config.toml
experts_per_token = 2
activation = "clamped_swiglu"
router_score = "sigmoid"
grad_clip = 2.0
decay_shape = "linear"
Below are experts of layer 4 (counted from 0) of a mixture-of-experts language model. Rows are named router (the router's row for the expert) and show model dimensions 384-511. Each number is 128 + 24 x the weight over its row's rms, rounded and kept within 0 to 255. Numbers have three digits each.
Before each expert's rows: "gets" lists some tokens that make up at least twice as much of what it gets as of all text; "comes after" lists some tokens at least twice as common just before its tokens as in all text. This comes from a sample of Wikipedia text that the model never trained on. Tokens count by the router's weight.

# expert 2
gets: "3", "4", "0", "6", "9", " not"
comes after: "1", "2", "–", "3", " Ka", " Ma"
router:155141133130118120132093143116164146102125112109121141109139153187157151130098090144145119111156188174111118117155164112123116141116137160171129120152144145103130113120163097142119151149137102104105142162125127135142133121120136104136147097108154138107085137118120141157084142111194095147151146200165095131145122120144170089108166122122133134142094120138160122146126136101141104104123

# expert 23
gets: "9", "ed", "8", " had", " has", " have"
comes after: "1", "9", "8", " Preced", " Succeed", " was"
router:100135118158168097130113146154123129148109122139135055100111105123104094103104112154147131176157133141133141132124152137141115133089147102109142185140147078155127147155098117158137137065156138093153147143145088172168147128113131149157127123154180109087109133084144114122119151141149090139150141147129152118124134142094110127139144119100115151133139125145157119097127149117140125141136

# expert 0
gets: "1", "2", " he", " He", "3", "4"
comes after: " ", "–", " (", " where", " that", "/"
router:147124130140114165139100142134147085167095135137109142128172117169124144131124102129147154131107160157134155156104149116101107134166134105109096136134119132179154128144106138116124128093111132083129136135112102120172134121149147141174124166134168131136126166099161127122090171139147152143136116151119089122138119090162184150138151123129104117142130133102099139137107115124117128130176

# expert 8
gets: " ", " W", "W", " St", "f", " dis"
comes after: " to", " the", " and", " he", " a", " re"
router:061169141129149108130103146131164096128099123145124078103119109112102131168119117158134161159137154153110143129122127125106100148159157111108134134157145166153143128129120136122120089063130135140161151139104113155148074148171146148164148097136103151086094143124116132123087154086149127153132106093135103141150176119126138141143143145134123155136109099151104139124143151112116190119138

# expert 6
gets: "1", "i", "0", "2", "na", "u"
comes after: "0", "9", "k", "8", "d", "t"
router:052102127148157131142123189086126140154171150143138086134118117111123127119125120096109123126145131112126103135147139072084157127201129118146150151151175142130126113128149115145135124117099123131134161143090129105164125124160099149149135121165143094148120124116144112139145116088148066085152111169178132146179119138137197107166185150115140098128133131116152147111136142137122133138093

# expert 13
gets: " a", "on", " =", "°", "C", " years"
comes after: " a", "-", " A", " an", " is", " two"
router:090200129162115072139149138136138130115137118128124136176097124125155158161133098164111168159135105112115155119096128137069099126154112159145106156166137141131109094149157159139125135099135107123100135145128140117116144122113126165174142134153073143129167130133165170140126152123102100123082131129140126156122140120138118111154169129114089134138115101126123136117145135125102124106188

# expert 21
gets: " |", "0", ";", "%", " It", " it"
comes after: "2", "0", ")", "5", "4", "3"
router:104120144114139153163116139144157124098124107124129167079126145137147115165128139110123173189116131147127160107125168085119107120144150097094132175132092155120116158152161144144111073118104120103138118152092136176129100103149116152155108144140174133139091112128161142138110130078119115106105137153123132153115114097170160126146130141172149120110159136115135126079153136141125127154075

# expert 7
gets: "\n", "-", "k", "c", "–", "ch"
comes after: "\n", " |", ".", ")", "==", " ="
router:104123119115119089143126157125141095087126138119105165105109130160143134122134119131154155151144144097132100112136112113145156142127123084161125185137118143143103152136108148117091106133135104099137146134128112160119086124103165115140107106104099089119148150102141100143115133160142153083183114187119130121143158113167170099113163098069105145188120131118107149112119114096103089124172

# expert 28
gets: "n", "r", " to", " can", "st", " un"
comes after: " the", " ", " The", "′", " his", "The"
router:084152148135138113135110134131119103139152141112137144163088089123097117121127091103120132138170149153151107095130125135146129117127162193141151117186094138141134165142098146141138127137135136130166112117147118145114141137146103172107086177122117157159132113162143123137117105127073112065096159128107121118134142102125171128119107120137121128178135108134110157136099147114131107144094

# expert 24
gets: "1", "2", "3", "4", "5", "0"
comes after: " ", "1", "2", "3", "4", "."
router:080116107122158134139125141151181102120162121093105102164140118123121162129121115140132145099155173152119152161138135133140121113101136141123121143138164116147126120157123117128083116087132090131136134100169135146121137136155131182138164157114091119157150148154095123142154094126122069120153087161122079152128121093107178097085172134122108136131129105123072169135127123089140154090139

# expert 20
gets: "|", "==", " ==", "===", " November", " October"
comes after: "\n", "-", " was", "==", " on", "|"
router:078108101156130135141074165118134158155144106119114122131194097146132156188071121126120151129130185152111080124107073136067067109159155118144128113151147112126152116142113116108102112106162129115114157155100108124125126128110121168147152156136150105141105166095110098131128147145172138123164156161112132128143121129087126143150139114098161125162142132128127171122123121096129165113175

# expert 31
gets: " the", " a", " was", " The", " is", " his"
comes after: " of", " in", " to", "'", " for", " on"
router:125142104133128068119113151163139166103168137150120161159139124100146135132110130109151144154178178124125113154069144083093089114141104128143109149121181161142163152134151109123098114115160102142158144147107161134128120146079098119152154127091153096144119116077156146107118124121172111132099151180150109142153147168138142123120139117163111155148086122075127133153090156104075127117124

# expert 25
gets: " in", "==", " A", " In", " S", "==="
comes after: "\n", " in", " the", " of", " at", ":"
router:149143097164153131141100117138157050096101135079113080087156112150106148152125102141128144171148153131092132124091131121098137141147112157091130132139143170147135114141108130100125135115125081125146099150168155123145060169114122186184084118094131135165120142117160131118120138147160116136080142124150160154169118102095129130123108149156141134177140159119138138111132108135113118172123

# expert 4
gets: ")", "e", "3", "4", "6", "5"
comes after: "1", "0", "8", "9", "2", "7"
router:144152131129132147141089135081117122116134136138114125107161107099152140119080162207117139127151133121123172094126136121084127155130103092157169117163169170181129156130087149143106095104169111077095127160162156097103104115141131184155130112088136167122067116175150116184162089132140095106174125132180130131152133149119117118162117107156136123180134126135118120172128125116073136141129

# expert 10
gets: "-", " from", "=", "|", "ar", " into"
comes after: "\n", "ed", " Born", " he", " List", " He"
router:117170080175147113121134132120133147158112155114127090110167104101124127131142106164124157127126157184117157140134129102131065121129181114127112121175147092181112119155141104139135088077141115152167109120096171100148099190115121164123113123094141134165104133135126120154080143105142120133129146142107071131133163114118165100135121158175080124134130109144096142126160117132106145142137

# expert 17
gets: ".", " that", " and", ",", " which", " who"
comes after: ",", "s", " was", " However", " is", " be"
router:120127123126126148143104131102156101184125093164167117074117123155101141161150113118132119166120150105148128098080189134141105109143154096110131137139160151175127133163134112118154096106156117161151120140066168135114107118108119188167086127112141135134128121132137125110128143146141093159164137104128135145124166128184115137120120152128115171077151098142126143089090173162103149120109

# expert 22
gets: ".", "d", "th", " |", "el", ":"
comes after: " D", "0", "4", "3", " W", "1"
router:130114129142110157144115128100092144119120128126114160110123154155096117125113150145142137139107156143161177126111125125116136170123118110171125148158124153146113162117151084138140086099150123125137126122131136112151142118102111128146114183147145168174135158114131144190119146163130082100128099132126115171145122139127148152125123127156127128175111084090118129128146164124131153113141